config.yaml
num_hidden_layers: 8
experts_per_token: 8
d_expert: 32
d_shared_expert: 0
router_score: "sigmoid"
normalize_top_k: true
balance_bias: false
vocab_size: 2048
norm: "layernorm"
optimizer: "muon_hyperball"
max_grad_norm: 2.0
dataset: "wikipedia_en"
Below are experts of layer 3 (counted from 0) of a mixture-of-experts language model. Rows are named router (the router's row for the expert), up (a neuron's input weights, with its number), down (a neuron's output weights, with its number) and show model dimensions 0-127. Each number is 128 + 32 x the weight over its row's rms, rounded and kept within 0 to 255. Numbers have three digits each.
After each expert's rows: a language model's description of what the expert responds to. This comes from a sample of Wikipedia text that the model never trained on.

# expert 35
router:168116130116129080206128132080152169146119164100095106123166113144139199129167124129193131090135164142120124122115100095154130172140103153136128056151155120114206121114054159185097124114103158138151147160130139160075107079098128081166161174131166140137091112100108151117070104165148092170129107125145107122169099097166214112137068052121110129111099146192125089108155130104094122105134
up3:113143161152123177175143155134127086112177232117092079083168124097089142153131114105146034145178124122091171169153143149151087072137145115123135148098140131081185156141106111108109152158115114100118137164108155177079156124103087138107149102088162058084127122123116109141143125117106115128089121130111139100141198144088158159120009115115143166104149136146129145108189167128120137104161
down3:159154128145116059074084101102092116210078074111130160160056108189129109092094117127066214085111072141187120083091124110123144167103116096134121110165093154169093118089116097154098104151169125106123144126134106129168134096196146132116091140155152169177114102131107094139153099160123154174183142128172097140144081101158142115097183137148187110135107099137149125171131130134144147163141
up4:150098181165121151156137163093116142118118120111112140167117114154123145124178127127139093109125102065169074083184098101108132121089134122075086090089077147148144162148120192136076053140081081119091085087132166171186118075138148174101078128136126120154149105095126133131094115157077156175095130084151164147146166180138138129137168130167202093125101151138073153172101178124167128080112
down4:090163145143121139095141110163095124157109103115143155124107159076134123154101130135122129147141143114153158125093155150164114079134095152159139145089130106077078130202117049132167160094126167127119165164152091101055117202148054165171109188116181129103109123187158104121093156107142095192195084162110116080120082079138106145137125134115073129093139081133143112089164149083088102146170
up5:152125120118110131167102113087134124171120174165089164140208078130156154112097122128091060142121188137112094140097134126124101112134170142101126033156115129112158209171112058101195147149151133192116073098132144159117106066130129107066158150110107156156127121085107108079165158144108131077172133117157116130187127131114112071158139120139142092090116131156102109086172155115116166151181
down5:112106136115181146161145148133143118123175096115097114115061165140128176134091117092197196119162099102134143088150131118189121087126027115103117148098140068175103126126141181151119128132091132079139148160165138152169129139115112125176102186115178071098093144189131167151111107126173095174132125100052132122097161137095157150075131144134112115142147136143083124160075099173101123153060
Description: Capitals in country codes

# expert 25
router:209118117128116145164121147044157148136129159083147116130145111173162114098160145103102114147175122120153128125105105072140159148173136152150126100171151114105156091102125164173142169119059131099092108130151115153069118089092127098152111192181150152188107149072111159135158116145133098152030097135162080101127135112135210108152107083107143145078093179159147089084134133136093139174101
up2:145128110145124184197174103078171049154111121129116164152185104108098150152112086109118077125083110153139119123073162139165125143075161018150157149049139074169177129104131144129109170153159119161117119074139088186086154087096149113136117116127138083143128148148134087088118087080089140183180129128136132132170116124124162138192148103158126155108125127121142140113099141182138119143097
down2:128136126168074145092164171176150159145178118101168101137077168086164092121108138120127129072118123120189167202179064092077152090171151153170142164185103141108109156193133097103169096127139095083148118115078110158155080101136070094074126142131116172113161129139148101123152176111128144081082145099089144127135136070163118126154137122101114159149110127178095094167120156093173086115104
up3:159149141146169153105053142108156145133139153168124112124136099121150152150105106151090136166089078111099095155129204197147133170142149161101155069113136131091118107115153101127195080140077164087116108089124077110170125082089067122156179132074137205081170119135121157100120167058093140112084171176165169150152147105075092146109111122158143170149117144171119129097101108147095098120114
down3:090060112163134101154155095137141153164145136099101144082134166063085137160095128126134103107148191155165103055129104123115096108091085105208156145119126043149161126160098130137144147145176132128153134120123213158103135133144188129114147094121114063179143107097111114098185087153141159108190094126134091099111151102116132087134140121117159133176093062131127155168190174135094137092120
up4:157181136172109152122101098101103094064136104090114127083081139196123070145144148094093132119102102167140139061157133192118138158108100152167136120158116151147157121072182091143138147089137202127098149115148165189084092095158088165097125137112142145100139146194036160154178147133089185157148135124093098156106126140088120080175103121143120111136086156111126101118120160097127104171083
down4:141179089081141125084137143120127121163146145180173170117142144088157121116046118129119154127166174093136149148153122089116089124112166057093084168151201179148134147104126134108093154167137066190102120108095143135096187130116138114145112098136073110186078131092177081146094150130060038107114139088164174123175165084099136145148136140143146154115166118104130125122153069151127131117136
Description: The letter d

# expert 13
router:117135121123162103130159152150157160135137178094080103097165116138115185127149108103133126078134157104113139119111093088116120155175089170199127097134130140097132153121128168189148124110122161028074119183123127135153110104116102072154142176163187156213099141149126167079130073130109151137067075098125127117138141123154199122157107019160110114107125134170148100139141127119097096144097
up3:159144102144137179155194089079110068161122134128182194152120129056109102150151151074104182172122135092094149130076144147096133162134120129110167126148090125104156180172139133135154115173153093103047157116161138085180127151112131117127106160135168198140142126114097165147129068108113138050136110111138129130115103099102154099117117113128102034074181158121190148119122148123108115144089
down3:117086111107082142135080164147148146072121144113124101144160121152173117141154131132100066129138174178102128150132192161157148095156164091165092093123111127176107064159142126118150084078104162115155095078115106111158088101140060106111153152089142141061124140146138105142132154134163100201077157152028155153150101127101079143171095176123204189170097096119114118145123161123148136130123
up4:138081173111091118110113184160095075105091154080148113166103160145146136152155095165124134101114062193112051146146130110127099115138116198145119173160136146082146094090134143107092102105110153149177125145094200092168135125109069157174085164095107154133078169178125113187132159086086164181143106133109118141081173118136200120136099108112130157143112137156132127115130135103052095156155
down4:125155133102173149162210126159111156169179064127109151103120132134073082187108161094156100129075175116138178126145111124151139137110171058121140115113197157115153153107121131122155157082188077100064108135090022123131143161165141150100104109198126102098135149112152139080134114161133101101099161093159130061109123134115110152089100139117148107136140141088078154140111126166171095115145
up5:152150124161140096113143097107128083128134124072075081091170113158128110089101123116108127137140128086118131105058140174146146120090148132203102143154137134124120156184095061162141160134100174137103158170146116103105107121119073098174115091118098132128137124178151133185097165108065134149154127161081174102088222132089121088115092234138177135130183171163136090126164104134139100138111
down5:098117124117091198191084115124158117153119095139173141127153103160142199071154105127160119186124148099127156125163094137111116120158133133115159079120182060106116127089142157131110117157154091158115119150103141172137186109128136139064119067105143153116093160087113083120168075105150164136131096133134061151170105080168108161146136104089118125086094111119124182091087143155227192138097
Description: Mid-word fragments

# expert 48
router:164115147140149078161158114090181158113121136118102095077154150153141176108198146123170104094138172119126112155135089102098171162155098137172143088170135122096158083104109193173117162105075159074119109129165104157097087077100130092144197183176159151142101156110110183088123096157167100099082095094140112174138122142146168102149118067095097144091118146173160074106171096128121108151089
up1:117096121123221170157140177168111205134088105099080104111102165140113182107142128108121135104131176084132087110119125116114149125131122192118072102121098121191140197105082129121115110118071148124138097118089175153150173114038137138104125216124158101129147105121108153110076134117104142168170094089106193153127101185137156140135127114116116180183096155137150126122113102136084153118086
down1:141110132182067093110091175115067074081187138117100086133168137084119105070090122168107107110103114129057185141151116095135134153153132095128188135127208114117166099176115144109171120125101089093179117140052151102151091136162108142139093121114122165137127117136181179105100126153169097119124106126125174137087191157102078187203144092134142167156123147122098118100124130150138107094129
up2:120103159037123117159164108153141199162117167089125091085150208118134131116166129146090148134107095128102154150149115182081134181164091175127114104125110132141153162135061182145097180115134110114096128119122130126099080115130140152111171061163170118163118148103178112148137101159165131147095129084121119175130127154161128156104075072138128134053079105186083117169059120142086143130159
down2:070160130105103127155158136149091137121088133128099103185137113230196178125100087119140175115085120102096111138088131092105111098179118102131097146115116155087107095097196111135137124186163099166156160124156132135124147131094126098110118068120115126117148187121030117197163086088134174154085133140134129155151162143134189183140130075175123160138103128194120105106163124096147127117111
up3:160138094124119110169100149128154144067129209133104064146135092122162171113135164119150086089142112169118120217174105171160122129159107153147123062153139105120121144115061104141148171138162138114079099184098142097112158174162163101098125171128184100097106182096147135120119167139137070101114120071166131074144145162113148137133120108064141148070087124143109153132136196159127103169074
down3:147151082107130125028152129090201144169147177140119185118109125177128107140130127125153087072109147096114205145081151161150176111118109086079143117130164113102101147154138110145111119140099150110064105097111110110069155140149104161133104088103134155089102124187101135133130174102101158084138108125133085141202135134085144208197150116140152098155147113153102097069131157173094160155116
Description: Capital initial letters

# expert 58
router:166116146135149080161161112091182158115117141119102093077160147151133171111194146121173104094136176118132105161136089107091174158154099139173146090169134124099161087104108194174119166110075159072114107123162101156096093077100135098145195188177158149145108154105106181092121095158167097102082097095141112177138124144141164109152118071090093143094120145175156072111176095126120114157090
up0:085139134090135109174104144094140081112170144150159096064092145151110094113142102161091081179116081164131105107122112209069164194121167138148109119093180115093096160077153078123110168130089161111123113129101178080167178140105144159154103089099194112126063162121065084165111101159155083144135102154121109165113145116130158159127126061146156133133111127157141101122170123143087179156103
down0:117106118085177139101111156120136093172122173092119088099163124124081138157133131169120156134071133126130118095141147120112077188180128161147115124128077117119147122128135141144133090143153157072104184196128197184197139134094093120173132176107099159167106092141111084116096167128104137180177110100180119199170175085172091165154109128077072139104178136098133078130125189142116109116132
up1:053070161161123131151122127094099158143133160104081124070147105149069181107102153137121121102152139133161120126079142114180148150154188159154134173204111098092144155102080148182152192082092183093083150083125094079116100140160114122163086169108117157126131115148180116063125142158194129083110124123162132129107136126174061085139123145115099152109103108087154125102127127131135197145097
down1:164180157117091169140116101092157111154102134146125137086110109153150071154104137123122087079119107167108168118084128091118175113104192178098074127114172093115102146105179149156078196108168123142162136114107060093147165115142080089136157091110126113104130094149117173134074185102134112107121142115200112066074135152097145142129143107172181189130147087130159108158064112152114059136137
up2:118099141123145119126064128157152119174085142137133124088111153154120164114098145146154136112184114098147074139144086130086154187145125137132121052109187094133124154124087110204150152133113147105134092120136135153139114107096139124155121109164126106250175136081081137118130146095160175228111123093150123165076131111156196125118138133132099109151108052171142072078165096119102116148126
down2:145135131125160103133112128080162101162123133165130176105095163062130087106113159139088122116179121094139068113118136137101115162060163076119124096120150183122139158135128074127153154105168150083125129125140084171152141155081130133170047145140134127208149122074070190109109140103127130131146146166141148121054143131159183141087103133149136080168115098162114028108177160120182155127127
Description: Name initials, commas

# expert 14
router:154098174098135132147123115081139139120131109120105128079140166157174149081159138111187172120116144182107083132123096140088163230161151175134138116138172140136160136119135124155138130138117191066172136159100102098101114102102180081109182109141183132158137124107127143078079135148190087121134070093154063139139160133115192084156104099092116137073075153145114127118112056100096110171127
up2:154109126086125150127100152179109122146164138139075137087149154109098159118134139159105122088094142143119170203089134133184122168128120056149123152048157119097209157078178149086130178128171129134115186161095090133129131140095135091135144109090103143139084132191097084147082117130149099159107113119147139100127129200152128143111111090164169108093162071166060114116120163148099145056162
down2:039176151144136108097150079164116166088100130127093130160097117172170086153148133067132097111188103125109074131152105088144162138111109117140173124129117174142102140115129096068207156088145125084162096071115151136123131166125103139147095173094203126118152141095165152133097136141135162111132183139111093099130137166220119089121127150119089103151197119145164169079114130107144092070124
up3:152162094086146126101091132111142113053108150110109187189146126178159093131167148105142159152140150118155138136123118137099120127081125211124157115171127121098147116107136104111158136109182124122130113112127130162154146096134159127123061108133126139149106048148105110143103193108121119123095097137232101208139083154044125079179147109155185103157101105114133074120066095141135127171093
down3:101156191172115119144078167147150080179139120122172078101136103134072187148091177103168100121127143137097096168111127154152134094139223101154124128097131104137093146120098093090117070081108196162135180132113142101109147149145113130130072157093135166133131107117114127140187058149120059116165143136092105085129126116153157161108117172158052091127127115171125086123086175184118149137154
up4:132151112095086087056156108108134111128134092133153175151087116162181163104077132110139169154187083112140141105180109093155069156069120134104155073168163121139182125200138140135182139147150119131143101165125117094155096148152182133091090156130163161098126101149149120094141044109127102100102194137115146104172166132158071101130098134154085071095140122126154059161100176142122143160111
down4:110073106130132119142150109173142130099109171119103135095120099155079051166119115125119094068114166131164129147133095147123135095223096138096149168136163152091127108117120163176072147154127113152124133095123115187116142107146107120131123105110118104122154163140123146236094197116135155132124108169138132120112136071132157173112125087048132161095169131154157208162120068122120108041151
Description: Past-tense verb endings

# expert 2
router:189130128157160113120188121056141183146144118100147084106148101185131173129134166112145096089124151112110140189127123096118108213154127124175123087151122119146174105099104177190127117079082160128101104189183115137088105114143113091143162156146127094181105131124155150119138088160148075115093048145145082127174074112141175118129155080055106152105103154159161082158125092131123132133121
up0:153123128129100171075097119133137146157088131080164097134178118150185099120148125123102134155102204181109159149160117094135108092080110186077172147100098169144122136128170126084152132103133070179117094120101165158122131127098202168107129119144172108115086102216186157121115097073078159170108153102127118144152135133087113130194072078136159103112098078091153168116150126082121148115135
down0:123182125140129123166163121134132126090145135179143139153097149085082182146126144127123101130165035072120121094138129164111143174186141069148097087167155049107134123104076136132066114105145137123171173140168064078107129146145106123153120154111102114139196157081072120095145146183161096075138128114158151153131041143178140177097169170113116146114109122173099122136135129123120079165119
up1:118110126189127120104166168067068131132183151135118147228136085094106129137189150150091155134100101125114144119108126114122177152204090166121150118144066153086098218120131114136139153136102161090099068140158125102136097105144105081067158178139094128115168103146146122126199131121087177100101186154107152110142129137142144129102155122139085155111094120160125119104092144149103136127041
down1:162175101086145173134048112145160147133118109112123098081129171159127125080079070131137128149080121158112105153159162185147123150100147123159104174136138118128158089161138140100104089112141137196128148110149159150102117170157078137174104077116086116180120152113088121142048141063135086162157068168108124089169127137132099121140161115073137070159146130102099118151105132153080174114221
up2:183140086142104164117155179169169132130091122112144108139122110134030205123135101103087085091126139106093170146101099140175112095160166156107085160146144108153142103122136179123155182158101133189131127102124172078090148124194081116108072111096090092104142103117153116144106115201145127108135093127158175132175099111119140085126114146120133179134057079130087147123104090142119199172139
down2:063080141132125077128075115084150144137151167109111121111132166111182052139134134202175166157134118120180084122136153102072105188115075112148143104083129152116152183128128084171109087156151147139156121098099117190157100132076180092122111150213157129120116157092085154160147150041122094137139170129092110147067142154137116164147146130152102109113161126172124101123109127104173084125113
Description: Word-initial capital letters

# expert 51
router:171088127107111116125160122060154132151144160150086112104139188123127159098177154114188113082140099108150087140160111125094146163159159185185109094160135136124168105122082150183194109075082145136126126160089145146117144047131101142147183149120171153133062125126062156121148150178147081122086150093158133157194104116149148098103105127113076159061099136107100094098105123127111166170091
up0:120139130141182179101074127087128114066135101178108105151076154168115105126126141148136103162168101143101124150133095107092175148137113114072182171116174120125138117073140053201192088140208112123195128128091117118127125113156123167135196112147138193040141123148101117084105136128121118161141135134132121100163060143163122116082100125122125096125135150123188144122100158100079115159087
down0:111112117128113097202137129120113163162070080089161131126111074151164173108123133101150140113098164117101138075101102152096100080158086166195162118119105175168145139097146141115155102168063162152132144125186121142098106141135139092170150165086132131149089143146080169132167140093193108140135179175057162153138118130088042102158114144129149119091143079087081068123136140125134190157133
up1:109129134109152148128132101115136113173133150135123155082145063139116115092117102150149100162128100116184074106180100087121123067177171104162128146178069121148136100095157110127108153163209118105074145144097175191170097060165135143178137177088088189108183116067092073150167130143129124132130136137173151180169102139123103164140150125121119087120088117091108103135080136061173128127152
down1:126137099136121116112119174088158135168162174168086131078164117187078126174111098034176122099095101120085187109061126178153156105077115129168144207122140197113097143142117126128095135116114131149158119066126100132084175124140100133164152108146115050188111151120099141120120118095130087163121120132121134112131159117090175169098177151106118100089179145162098125132144131105095192095152
up2:088105117143160133080123121128132087049126146127176125058158139170106156144134077179156095121123127105145125106160151140142156118142174115123125154184182114119117158155159081154090176081128112116145125092148142155155157191097094143108151073117183118042135117095090090184119101102131136130124132090153140126157063133123102158072088173099103142142081188157143086172140069188121157092160
down2:120139144145119140100104175152093154143111117165166101164098123082148160113167131075134101139178116124065142151105111120153148104161084077102116157098148122106111139111092165031165095197152184120126114096114158089119129161148132133200121174154134161209084081138102137119134107119097134180139065108073153149139124098093122138168158073122137138179136106132114195081161175073097151139095
Description: Pieces after p

# expert 53
router:156117197179141133147137110083118150130139129148156096095150140109167116075133121108156157130162136110148117116078118093046158170111162141130152075164122097093135148094084165129137141082053146129172161187121079165148108115126165136163148146137167171173132166119116123131114124188118099117106125119185107164121134134178163092104117101123083137071045163157145051155196088138140067121103
up6:164138167142184129170119121224107165204169111166169086164142121132093118190107116162108103086138134012071142113144128084136136098116137147129106111098091148125118154171127181125091173076154093106125059123109168104161175153095135101181102129106104154171138176108144099114154125106164103115124135139115098127105102115139160153152143071091114095139151091124124149157138151066137103125081
down6:131090111113108166088109129124154165086148108092157168086140225166184133168154095076108044143101114153146086146141176108132099150157112090061136106129124159132104116097159173143087113161098115171166112111124146166170106062121158069121161158121133113143101105153080072111108172162103138149098122132102180127154155067182132072059102124127134142138173117153096134169129139155163163126133
up7:114129178121190073125168114167103107138109067122188128115084141103080127106126115123122085160120084139120101165160125086110116054163139108127118102146117164064122084120087107144197129134113118133186111136168154197136147118151111116130126142149141129134149126117142107117172120176169081071095155113058115099172088158100072153143202120117154117101111087120126187148141078176186148155192
down7:137128113131097183172089119070150135123144176163113136097188126141223132101126134165162147078101144112119149097082074146124173173112127096117156097141106145200104143060146101151118141084088128132070120128060100089171144135172150129115140125143124103167138093146126119133116152152108147134143123126144088161143166093168211147087086115148083188130116124168168084154130147099108142060059
up8:102145132146139077135119124142136128153131121128161136110107146141116151105107132110127177151109105134117084118160105123135190168117111157115110072095141169138056143083128052097128153139111081134171128104109160075163186104089149126086156145121247125123145140198141138139089156136101094161157137166150152136116097153163147142109111115139007093160128132144184104182161101118094062091100
down8:114177125187142113162152135100111112151115115144166172110058104186110157090154142131139126091088144135161080184158168163076184125112151118179113078151101088140113096186142099145165072130091153116124090069156153144150097126145168158119095139085045118130092053093169115118123191144143180073133097149110121169139146133162138092128115114118182166160124126056116129108122121130152159096096
Description: Sentence ends and headings

# expert 49
router:089141141154179108120136167074162166154114197078122080097157127120119149089169113031178136078116147112069111147097109038112183185162162156163125094166155144139169112108087144166166145139074151130115150134140147145103111109129096086148162161114113165130099158092126212107125134136091142095111153088192140161165120106169159088142127109135091165116111158149171111115110122122146117139082
up2:148171145140135119092136084126126180103137144083144104149191200141111137123121099131104069101105115108120160161162104138078137071190096121103135203126128138090103122101082082196101133121082071146109177166116146096174169144101089154142145131151136114093117150147140138105170110076089143143164151146074075155098123155128119100199026135156139102178139144162122117096141142087172106147133
down2:122124144089175173191147136151057115157096119177105128096091092119107115131077089105126169093147106114132129140089154136159113159059138117129131119110134110130184114164137133124128113159125178175119093150109070184114128124128168098178090148080173076123175108156154100124082157110138104076116090081204183135161091127075153132096169115130126149106181123152152209108086108188084134121104
up3:078108105056176171118163168127123103140156111102144162082152124184092124134131106165173098113087115177144130125107117151130186127134114077154128104160150137155090156067119118124090093133129102146115177148139117091146187073162123192162039117161133142108098092161183091110121120137028125120143106111129157128124109149135096124144041158187155147066159175114149126174127140133147117156126
down3:176180094176137085122072105116126155145087082080166090156123144096112136085095140122104114094089153058120121141120175085158098135143189186122148157091121098110197128178118152149151129127072183050136094069125063189132103167108189151083143132066165123154155162129124156151149124126141111099147151184116081137114152140106162153119154107103160112126111115075140131133167163090118127114148
up4:155109116204175131176154155132070168193068135164151123116132185088068049128143123170117181148120061113170102171105125071145129173170146135153093131086132101175103146119111119111089121167108117097132137125161142142136126155154099126167062122151088054130189060093154108137122091130141158103118162136096133153167155112109125129111123147169113116144121101140121114138161142159077074063127
down4:101168123115102119070093155114167147050162109119116138175125104166190183182152130055108140093147195131100105158169130138103142077113093134135102167147131193117109116177131108160116151115110111147117126106070117128061104119140102124102156092081123169097126087191103133124095216129114098095127140102158136095092108105117072133161165116114136195132156174122122115162134101141175197157117
Description: Letter w and stems

# expert 54
router:167115139142149079160157116091184159115116142116103093076154148150136172108196143124172107092135178115126108160135088105092168165155101138174145090165135120100158085104109194176117162109075158070119106127161104154097090077103133103146193183177161150140100154107105181093123097165170098101083096090144116177139128142142166103152117069094089143095115147172157072111171092128129106152089
up0:154089172079159099195114120119150184145182171132104072129127159115130103084094152151117136094136132100103131128140122119127140156137182164141174048153167098111162166103106132129120093062127119075135078225114177079098099109086149130105120142105138148162111166136093117064117116141126172132113069093118101106164067126148138076128132131118102133079195157136163116100148108109165135166066
down0:112142093169158186124161098146069152183116180148141137130188110115116105181152090077121104113088116078092074088169152172108123140102173177145120102097125100161156090098104167161138135135133138199094144081182105077138113168072106145152181176128152125117140088077128052134118171135132137066170134152162083171113135149121141105131134123083139102150100121160110181082109119116083092122155
up1:118169178186098121179127106069111181153093101174082080097146156139146140138116140109100130167146176159148079120128089120130111138138160155167089142164112146134168134050097077119145202090082097126133173115088123152069099160089220121150111124134123121143091177102122134067113140138176145168146116104123099200110090100149147171125136127128123130111167149155160159123141132145083132116045
down1:119089161100103111112142101110085109121150126091096092194139082180157130126106132092144122087052114125136105086096175111070168134129125150130085168116158116166205134142132109146167184115128119121112070132090133167205078148154059128069053125139105170166138116164165154168092115109125117112153110177164135077138092179144107129072132185083126118131094115084125117164130154097109148149111
up2:122061129078106073133143114169145181146156119122115107098167097081089084152085143110154104109106109165084146161139134062112103065169176162177109135182181066191122176107108137143176145121117163091132082171162125132110146161135148140179130151096131120166144122088089118158142109194123124136118138188092134142129107167104085140041137127100057121117125110157145148196142127113110138160117
down2:050102125167162059134164136129143109110125118123140159130173097115113082115160135107142100144135176161119202132131129104121096162134102105153118128137144093175134108140117098115104116134152111105164139116117122183166125084096163132116110162141113087150090110167175115066148082158135168154183101144119220136130132068145117118172158181183149163139111106163178078105157047064194160099097
Description: Dates and place names

# expert 59
router:152108178190176081113149111126148114098162112120134059039118184212143157084146099144129125129151181156112080170136051106127142139173127204143116112185128134121204107127115151137108146112047110082104133131125076133103118142137175114176133160138149122142109120129136141108129095153168120161137126095139138120110096147146145116091099082113098215112108133158105137122163102080116140191126
up2:143112105224206117110161108109102128096077115098062124105153141106048145082141126160103087141136108208125199147138117142094160168111120116115126096116111080096161075137146138159164148118175113125125187108136097085081148103127110137118147123146099143118161082099150140117150165099152128066162162179149125177123106114131118119166113161105184187112072110104094110160108169174146139167094
down2:069137119125125079131114072121123157100101176150196126127134114106106174148136134081112162133143142074123102128093133143164116051096133057168094139153162183136159149176110109102169119075146124078051140114108106091130134138114120112163079132119140112092096176090138078164142125151126126169130105109124130122186166206142095140159113090157165137164141127191105205088193155103105131118170
up3:089135119085089113127113121172180130102131108165136158068060102132096149145104127172156113092154141137157129117128087082157106103149166139145130137117160115087098138173122067169109183072169063098147119153122086155152103140126167143128164140119135188137100151105199141157095106074189165142075189142161068069083122075155153123135120087152107096161117084163124100125198108111124153122161
down3:074161086144137113112115165102137122160161206130129103191113124123189100143169140110095167153166144077144159082093133171128146116167121156079163159122111055113183102126156127082113055157165130179094124126127135117137189106163058107165104080151061129150145120131121146116130089147106077139092102087133122133175094183096161089116107098116131100132183120082128134183113125167158125097171
up4:133048066154117108140142123087123144100131184130127143101145136130183132154149124115054131132095149103131110131085154162111114130172101185150095130174128068133142161165148126127163055126038082094177092153153152130175086099126128166129201103128072151119191110067154126131160135115047155145150174141141137080150094126104085156128176163128105082125143165141125153161130125105117123108170
down4:125120100132089174126147162158134128138109129129121111144126139143140141083070097141175109139186162161164110128098074151151135152128147111159101110157127128149124116137144149120118223123169079116160149105065127159107193175142140106119101155111189129145113067176116142054102121152177068117153109068075131102139122153173076107125083137149087202105094066117155096087107165149097057147155
Description: Adjective and verb suffixes

# expert 11
router:140126126144164053130146136078176156157150125114109104125138145154123143126146163114171127037127180137140132164136051111080124173165085167145110101150122097107142113112120154140131132068083183076142101129115134151117101111114112075172141152127119143177133150109114211094117088117139114109130067130118109203172114124195160085165163079086076136136096146180159073098169109075126120136134
up3:078092069101141128133105111169149179072101160140071167152173136049080165137113114140134097109132131089097152093132198213185132100153125153146094192166137074112181142145108097134190131111122115123108079172144122173185178085095085130129109123133106112139108159108107135149108114066135143149051177159119169101096105152100155100134104158124100165166139109134125140148147125093130121145158
down3:233097127182086160152082154115154078168149110126156084104142110180166101105163136124112148087113117185162107191098092082100098133072112090110136098112114146167088128112133137149052156113138146181135160064118143165098104158169138135141181142149131144094103111154139077116112122112114130104180097106122096160145162088149069132140189032172125077123133147131141119111115125150114145117150
up4:097084126107097158091153131155137116090118181146184127125063151079136106140124129096129078140104119153109173114083138124171128140138120121083103132153182129140175122078133155130042166134122154160110200133106117132107102123124113147144086140161116045056121117137063134145160142123122084126090100107099124133156191135167191157164026143088146163135146133151090125131152183134145185152166
down4:133122122176158046123100133138053118156099072140103115154158103155103163135130114144113219100106125049149083137191123135053145092160130130181126146107147130142142126150104128110164093145110111110127098146121111133163082136131143128139116128085122145193134120154217120147113123193142121068176158163125080100109101061131115092097154098127151104125110187093189147140137139125179106087161
up5:044175122181162105134127145107162162068143118102094091159066113093183091113133181117152113125083173112140070119198080091108125125109126169155160179167138099100128072149146192075121114079094131138152120126152114168131130090139141149098138126127131128136189138097156146112171132104140133116107119160135139139113136092119142071165161114155095141137095147097162058112205191077179127114104
down5:180061122062115154142136095130051098172093138140151127155184097160107144149152101093122106146181118125103147140059160156104121120167136109118120137059101178147105131145132082159176136162168129151094122086123171082165120198136101128113100118101124100159097194119116117173088128143135125155115126159142075114140170191165112145117126136090144109115147094116082193121054096174089095139180
Description: Word-initial capitals

# expert 31
router:148120127150156107156148151087153125115112132126144117107106147155095152086157122138210125122145151180164138107110120118111168172173104185157143101135115113103169105109112197160132143138101140136113087121138107127130076088087125059167170242164179124141099110078137203108117110196166117139072139101135129152125101123142150080095149068083128104110110131180163120091155049101138127160087
up5:136129159206141105153175111145114096113167112124202073109125156111147082111137119141137188155147079086138075126096116127131109084101059161168119110119133151118085193082097152111088133151145168093123135121103174158151191164099144147111155133076188173095093170034106121172082137106107125088140083169155137136124126145172157143101131150110106109129169116172138162096074132168112086145127
down5:167152142102145123153106149120099149162139162113117116110115108149091151174084110141088127145127194132142159160139113158161137135110098116156126103133085200118091082149131141174122154130160125110124122110167067084113130081151142175155098155193086074093158115186083182088195137127128107140098147068037093073128074200120124132091137126124177156140078146111125132182142150092063141110148
up6:074115099115122160163157201101108179141149135137047070164111123081117089065145113134059108119101133173098156207194155120148094181169137159115129097129067054126145139119106111066112106105135150145123083135114114138135144126131137197117144167139128138104091154064119113156098166189173113149140169132140141113122091148175152100057170129149131171103156143107146121101112113134118124137167
down6:123128164166142193134178165115165103121134120101095111224157067100150149073106132124074141127172093094146133139073211140111144121122156142083140112109155111112152142122137161150116176065077141097094070160160097085083104145118179135108064161165099136153151121164130086128190115117095128148142143127092133115145136199123152051123135140105145104149124168143134109134134123102135058066122
up7:079127188181097113098156121053138149151131141197162148129109134124115106095128104178134109109173130068111106145098103087112108150147095121126144061139110125164083117160105132130141125095183175151096140128117130133168102133108094088157119113162111152156174160062137105164168112109167133128137077126057164083120126147137197123101175160045101066194107108143131161121153162094139119155193
down7:180154092137107143164124153168157161108124123088067154132138142186134166161095138096157120106145075163181167113148147103161133138129086116129117149167117161116105154058131093123118148097102064155120149129148120193091201134079137147130119169106079109110099087184147088080094100189077117098095127103171160166155083122103111175085122099162149148063084142188116129101091166168131122105099
Description: Middle digits in numbers